Weights of a small mixture-of-experts language model, trained from scratch on English Wikipedia.
Size: 13 layers, vocabulary 16384.
Experts: 64 experts in each of 13 layers, a shared expert of 128 neurons.
Training: a variant of Muon for the experts, 802M tokens, 3059 steps.
Below are experts of layer 3 (counted from 0) of a mixture-of-experts language model. Rows are named router (the router's row for the expert), up (a neuron's input weights, with its number) and show model dimensions 0-191. Each number is 200 + 30 x the weight over its row's rms, rounded and kept within 0 to 999.
After each expert's rows: "gets" lists some tokens that make up at least twice as much of what it gets as of all text. This comes from a sample of Wikipedia text that the model never trained on. Tokens count by the router's weight.

# expert 57
router,212,171,198,224,212,227,179,155,245,192,231,197,193,251,214,171,176,217,199,171,214,201,256,217,148,127,199,147,142,192,229,177,213,216,226,205,212,213,210,197,225,200,203,209,203,161,164,165,259,178,208,259,215,214,214,235,188,195,257,213,224,162,167,203,205,172,178,202,204,159,255,234,188,151,173,175,179,205,188,202,198,178,141,203,215,202,204,152,164,208,140,166,173,226,169,194,191,173,178,162,182,228,205,193,158,199,223,185,209,194,157,156,240,184,165,158,219,181,210,188,197,212,201,177,183,173,231,240,235,131,185,167,170,178,149,114,208,173,162,155,225,217,212,221,186,219,249,126,217,231,233,205,213,239,200,222,258,230,214,165,183,207,168,173,237,164,242,191,129,161,202,206,228,144,169,137,202,214,241,192,198,204,183,203,194,160,212,203,187,218,208,225
up0,181,182,201,218,171,222,193,221,182,231,222,227,178,170,175,166,171,154,131,204,184,142,266,181,168,200,225,223,176,239,218,201,242,161,170,191,185,164,179,158,215,238,240,206,217,156,214,212,188,179,172,199,180,201,166,230,174,199,198,182,209,186,219,216,219,162,156,200,187,171,195,249,150,164,177,209,223,187,185,201,205,193,209,199,203,215,197,239,274,242,229,184,170,274,220,213,180,193,202,168,201,126,184,176,194,203,233,226,193,170,236,202,175,205,158,186,273,222,227,205,185,203,235,173,245,229,229,204,216,215,247,231,227,201,170,232,185,206,285,180,214,226,215,186,130,205,177,172,235,175,197,172,162,235,160,191,197,176,161,206,188,162,254,249,250,220,209,230,196,107,129,185,198,167,203,198,195,194,159,185,251,235,225,186,223,225,209,164,214,207,166,201
gets: " |", ";", " The", " —;", "″N", " 0;"

# expert 24
router,165,168,253,231,225,283,194,208,259,208,231,232,222,239,189,180,164,262,169,190,194,206,250,221,153,151,209,174,207,229,202,176,199,212,222,201,212,193,168,203,222,198,210,240,252,164,207,166,244,186,223,209,194,219,196,253,158,206,260,245,241,171,187,209,229,199,169,221,173,184,230,213,209,182,149,191,191,219,217,199,235,167,188,214,226,206,199,194,203,226,161,183,195,253,143,186,218,185,220,161,137,208,175,189,190,211,229,179,218,153,191,186,220,160,208,202,206,216,230,153,219,187,198,132,182,144,246,209,243,134,205,165,195,170,187,128,194,136,196,209,221,238,239,235,175,216,207,196,224,224,236,189,212,214,201,206,210,221,262,161,175,253,170,148,207,239,194,179,171,181,222,207,208,173,186,195,174,232,212,198,193,256,168,198,215,137,228,171,184,240,222,257
up0,211,228,159,192,235,204,210,224,204,209,202,183,159,193,202,227,213,191,199,201,191,182,240,234,179,220,205,207,135,139,228,150,230,207,190,200,220,256,201,171,196,200,205,225,177,235,258,248,152,204,219,207,150,186,171,212,236,124,251,207,226,219,187,199,167,188,188,194,189,220,162,226,183,189,142,165,239,215,189,181,207,220,269,240,261,258,194,206,176,224,197,168,253,189,256,185,223,195,222,172,160,238,189,179,211,231,222,209,206,193,175,198,139,224,254,167,201,144,165,175,228,233,246,176,244,178,214,239,188,169,215,178,206,200,269,235,254,193,248,238,188,218,262,192,166,169,240,185,190,204,196,230,148,222,196,197,175,235,189,172,218,147,238,203,201,158,195,202,219,204,213,225,186,193,196,208,286,182,230,211,147,203,171,207,178,200,195,151,198,229,181,164
gets: "1", "3", "9", "5", "2", "7"

# expert 23
router,209,152,207,225,171,275,198,185,223,172,218,211,154,198,214,197,211,209,146,177,211,176,233,244,154,182,235,125,196,235,232,190,220,194,230,196,196,261,170,167,235,196,225,202,238,179,215,176,253,219,226,280,201,208,236,205,178,168,200,233,228,175,170,255,247,184,131,253,216,181,178,214,198,158,187,194,202,213,150,227,198,148,188,215,205,209,235,200,162,237,160,219,193,251,185,195,196,163,231,139,188,244,242,171,155,201,201,230,213,139,185,206,191,212,181,174,216,207,233,193,174,203,186,182,185,193,203,244,238,180,195,169,171,172,153,141,165,194,179,197,220,214,197,196,191,235,218,126,221,215,206,210,230,242,197,263,202,207,230,207,160,231,166,194,221,217,276,162,149,142,228,198,221,183,162,173,174,241,215,203,241,213,167,202,202,179,183,181,201,213,200,211
up0,201,178,125,238,171,216,212,247,190,188,182,265,241,235,222,145,208,203,202,178,208,206,162,183,216,210,193,181,227,162,208,214,147,159,149,167,180,197,208,225,172,233,196,218,268,158,202,114,198,220,267,221,190,191,212,189,207,237,195,174,210,204,248,289,208,201,185,194,173,157,254,236,182,222,212,221,181,207,176,161,199,156,203,165,201,157,184,213,197,174,163,177,203,230,198,229,154,212,201,235,222,215,197,215,209,222,178,168,202,211,233,225,208,194,198,221,295,194,222,212,213,184,211,248,192,170,205,186,241,179,284,186,191,272,244,185,195,205,196,221,207,169,152,196,179,149,247,224,165,231,191,232,236,248,233,143,167,185,204,206,212,187,209,196,209,212,241,215,194,245,207,235,176,196,207,234,182,211,217,166,166,185,207,191,194,230,221,126,180,183,215,188
gets: ")", ".", "\"", "===", "==", " =="

# expert 15
router,207,171,228,215,174,228,190,198,258,183,247,194,186,255,200,169,179,229,160,207,210,207,224,226,177,164,222,188,190,197,254,197,217,225,239,207,223,214,203,214,210,179,203,214,242,153,212,166,257,202,233,273,215,224,226,264,210,152,227,263,208,166,187,227,226,174,161,213,221,176,254,203,214,202,184,174,188,208,212,190,223,168,172,214,221,184,214,141,213,239,165,164,142,218,190,182,215,188,191,138,174,217,217,187,166,227,219,181,247,195,155,210,218,139,206,157,228,220,188,173,202,183,186,178,140,168,246,217,250,168,162,206,175,179,160,97,180,167,151,213,225,228,218,183,185,222,223,150,246,214,231,187,236,232,208,215,219,231,222,179,196,204,149,202,226,199,233,179,165,181,232,199,231,167,179,177,164,214,234,204,201,219,179,231,211,164,229,199,164,243,198,278
up0,131,225,202,203,222,223,222,215,231,195,189,216,195,251,199,226,199,167,282,238,173,178,190,199,195,205,214,186,226,218,191,168,256,160,214,162,205,207,238,156,252,232,151,205,167,196,188,250,250,232,203,190,219,241,128,127,216,185,231,192,215,191,202,169,154,169,229,265,213,173,187,146,186,213,199,162,217,173,210,204,190,162,168,211,218,199,147,196,177,212,151,251,151,223,193,195,138,220,226,199,224,211,243,200,217,174,204,189,256,186,226,206,169,193,198,215,172,226,165,200,224,224,155,148,189,176,225,195,214,157,161,230,218,175,189,188,130,250,162,248,203,177,169,253,199,256,196,192,186,178,190,153,208,164,204,235,162,206,187,245,190,199,176,179,231,141,194,182,156,219,205,190,209,189,147,203,201,221,217,209,189,282,235,204,195,181,191,214,231,226,197,197
gets: " |", ";", " –", ",", " -", "),"

# expert 26
router,192,165,204,216,195,241,179,169,243,169,200,260,181,247,196,172,153,250,166,196,202,227,209,200,161,161,191,180,202,217,205,192,225,236,200,192,188,171,193,227,198,236,204,214,209,149,207,227,257,239,273,210,246,236,236,225,180,162,230,254,247,180,196,214,236,182,202,253,189,174,219,207,183,204,198,210,177,194,167,236,180,181,160,202,244,178,193,170,208,197,201,174,169,246,178,178,213,174,230,166,202,242,184,172,166,232,242,219,213,171,190,165,232,146,247,200,216,209,217,210,179,228,224,164,181,160,250,217,234,157,194,208,180,185,132,143,183,188,165,140,192,231,243,171,180,203,224,164,223,189,230,236,238,209,228,233,178,228,222,174,176,200,206,145,184,189,208,175,159,169,219,215,240,200,188,179,210,278,216,168,185,259,166,217,225,174,198,171,235,204,228,301
up0,204,198,165,160,172,162,186,185,187,174,181,213,218,191,257,194,164,144,187,163,240,251,192,201,210,161,160,247,201,192,195,184,203,209,165,257,209,164,187,167,166,158,238,218,187,203,197,188,168,241,197,235,170,214,176,197,269,185,186,170,241,227,205,161,181,180,179,159,216,240,184,214,201,198,232,266,195,208,249,231,192,188,237,221,200,195,194,140,113,180,208,165,264,182,155,203,176,225,259,144,226,142,202,206,175,123,179,203,193,243,181,193,206,201,228,216,181,206,236,224,259,207,228,170,246,196,213,183,203,227,226,127,221,222,223,214,203,185,207,212,217,260,201,206,164,203,264,182,244,184,206,211,202,200,178,219,232,170,239,199,220,139,224,184,153,175,189,198,176,181,205,191,192,221,141,180,235,176,189,227,205,154,169,159,211,180,157,220,213,164,206,191
gets: " in", " from", " after", " on", " In", " of"

# expert 62
router,216,152,231,192,168,228,206,159,229,170,258,228,244,228,187,173,190,210,201,189,194,207,250,238,164,160,198,176,185,202,231,206,205,194,215,188,220,227,198,188,204,223,180,217,240,174,178,186,275,188,219,228,199,216,238,208,210,168,245,230,259,156,172,233,199,170,158,211,195,155,239,237,202,206,203,136,190,228,223,209,226,141,165,218,233,215,200,143,192,228,129,228,184,241,170,186,236,215,206,189,206,225,191,201,151,226,210,215,213,187,172,189,229,197,209,165,216,180,167,167,233,221,187,190,192,156,256,250,241,133,189,164,162,184,194,142,180,147,135,184,195,193,185,177,169,209,233,180,224,239,264,207,228,216,194,234,183,224,230,219,143,185,188,159,204,222,235,191,181,184,209,210,257,172,167,187,179,240,260,211,199,209,157,231,188,136,209,186,223,224,215,266
up0,220,219,272,204,219,175,203,207,190,180,228,207,212,195,233,139,202,149,132,229,231,188,181,194,146,222,239,184,174,206,227,176,179,216,219,212,175,243,158,115,213,181,222,205,225,197,202,191,188,196,220,178,214,227,168,200,198,209,209,220,257,159,205,205,205,211,219,196,147,212,199,203,201,209,199,231,193,170,163,207,189,168,198,205,189,211,234,199,199,174,197,208,163,153,137,252,143,190,156,213,255,168,199,180,187,167,248,236,162,212,163,221,185,275,192,133,141,142,168,158,206,210,193,177,198,200,243,217,225,140,195,248,218,195,175,151,183,208,208,213,160,208,152,184,209,213,183,209,214,177,210,199,202,224,157,234,169,227,205,210,110,156,188,136,206,144,177,223,203,226,217,201,217,196,200,234,141,227,228,226,184,215,134,200,213,236,228,200,194,152,224,188
gets: " |", "–200", " 2010", "–0", "–199", "–9"

# expert 47
router,206,128,195,247,201,207,211,158,169,147,219,172,203,216,254,175,207,209,146,205,213,189,247,183,175,192,274,152,184,236,194,217,243,182,234,172,176,227,194,193,223,233,236,237,216,212,164,191,247,175,217,258,217,204,231,217,189,163,205,250,222,175,205,230,243,173,131,216,213,165,184,239,179,137,187,172,159,219,153,189,194,98,201,199,209,246,187,186,181,213,185,197,173,207,161,162,208,209,186,180,211,240,229,193,174,188,202,206,193,215,186,174,218,193,209,131,206,167,196,208,204,221,213,184,199,144,227,237,240,200,173,152,186,184,173,157,188,194,209,156,230,257,227,200,179,174,251,185,257,233,235,225,208,209,229,277,257,193,233,193,196,207,194,197,189,234,226,175,121,176,205,220,197,190,178,167,202,214,242,215,181,226,177,209,256,184,218,198,208,219,211,226
up0,201,141,195,193,255,206,243,168,192,165,279,184,151,201,176,197,172,186,209,195,254,181,196,164,156,190,198,164,186,244,240,182,187,151,188,177,146,205,186,178,196,239,158,187,191,218,194,167,162,145,217,228,205,237,235,217,204,245,202,168,204,177,203,176,217,201,168,252,210,201,191,190,170,174,189,232,192,216,227,193,191,206,181,225,184,191,179,194,178,232,223,241,214,186,173,219,204,226,239,128,193,143,138,199,178,184,183,176,218,152,208,198,198,158,196,203,199,200,194,140,228,255,147,173,228,230,157,191,189,166,194,141,180,231,191,189,221,196,256,198,144,205,235,214,143,212,178,221,202,186,184,197,200,164,172,304,229,172,223,232,192,239,195,214,204,180,160,231,182,226,175,255,209,111,189,189,202,237,214,194,191,231,163,218,225,147,165,210,207,170,224,223
gets: " |", ".", "s.", " %", ";", " Team"

# expert 14
router,202,209,210,219,221,240,209,163,257,131,240,196,192,208,215,186,189,234,202,166,225,210,198,211,166,167,182,135,214,185,266,173,203,203,241,179,209,210,217,248,227,211,219,196,213,175,152,179,210,201,216,195,212,230,220,233,199,162,264,225,264,206,164,177,206,222,175,188,217,149,202,207,179,196,180,228,176,190,194,200,170,185,198,213,214,183,189,172,150,208,148,198,208,225,180,187,214,130,201,220,157,247,177,200,216,203,220,190,181,170,164,177,250,179,191,176,233,156,274,154,193,195,223,216,179,188,235,243,245,178,138,147,211,169,190,116,154,190,168,161,204,214,243,220,183,198,220,171,227,186,207,225,243,239,218,260,223,194,247,148,175,247,199,191,211,223,216,181,139,204,234,240,235,240,126,163,207,214,230,214,201,217,164,228,260,171,192,196,186,210,224,199
up0,234,210,197,195,172,157,189,212,223,202,162,220,185,209,225,159,197,247,224,182,202,239,172,199,150,207,212,202,246,227,211,238,136,198,180,187,170,200,233,198,215,193,185,172,209,165,221,210,220,194,167,194,177,155,238,166,166,235,173,175,175,187,203,215,163,249,161,243,219,201,184,206,223,181,234,168,152,259,190,189,196,276,174,224,126,188,263,196,194,173,204,170,220,231,216,127,221,210,236,210,181,256,213,206,189,210,195,169,179,175,214,159,177,188,207,174,219,152,223,205,193,198,179,234,251,174,172,151,208,185,152,193,198,194,208,166,231,206,239,186,149,184,214,150,209,187,166,171,246,246,205,236,257,208,202,182,188,156,177,254,167,160,198,200,240,272,215,237,255,184,199,193,200,201,206,211,218,215,158,204,190,181,247,256,242,182,205,165,186,130,149,246
gets: " |", " 0", " age", " were", " 1", " population"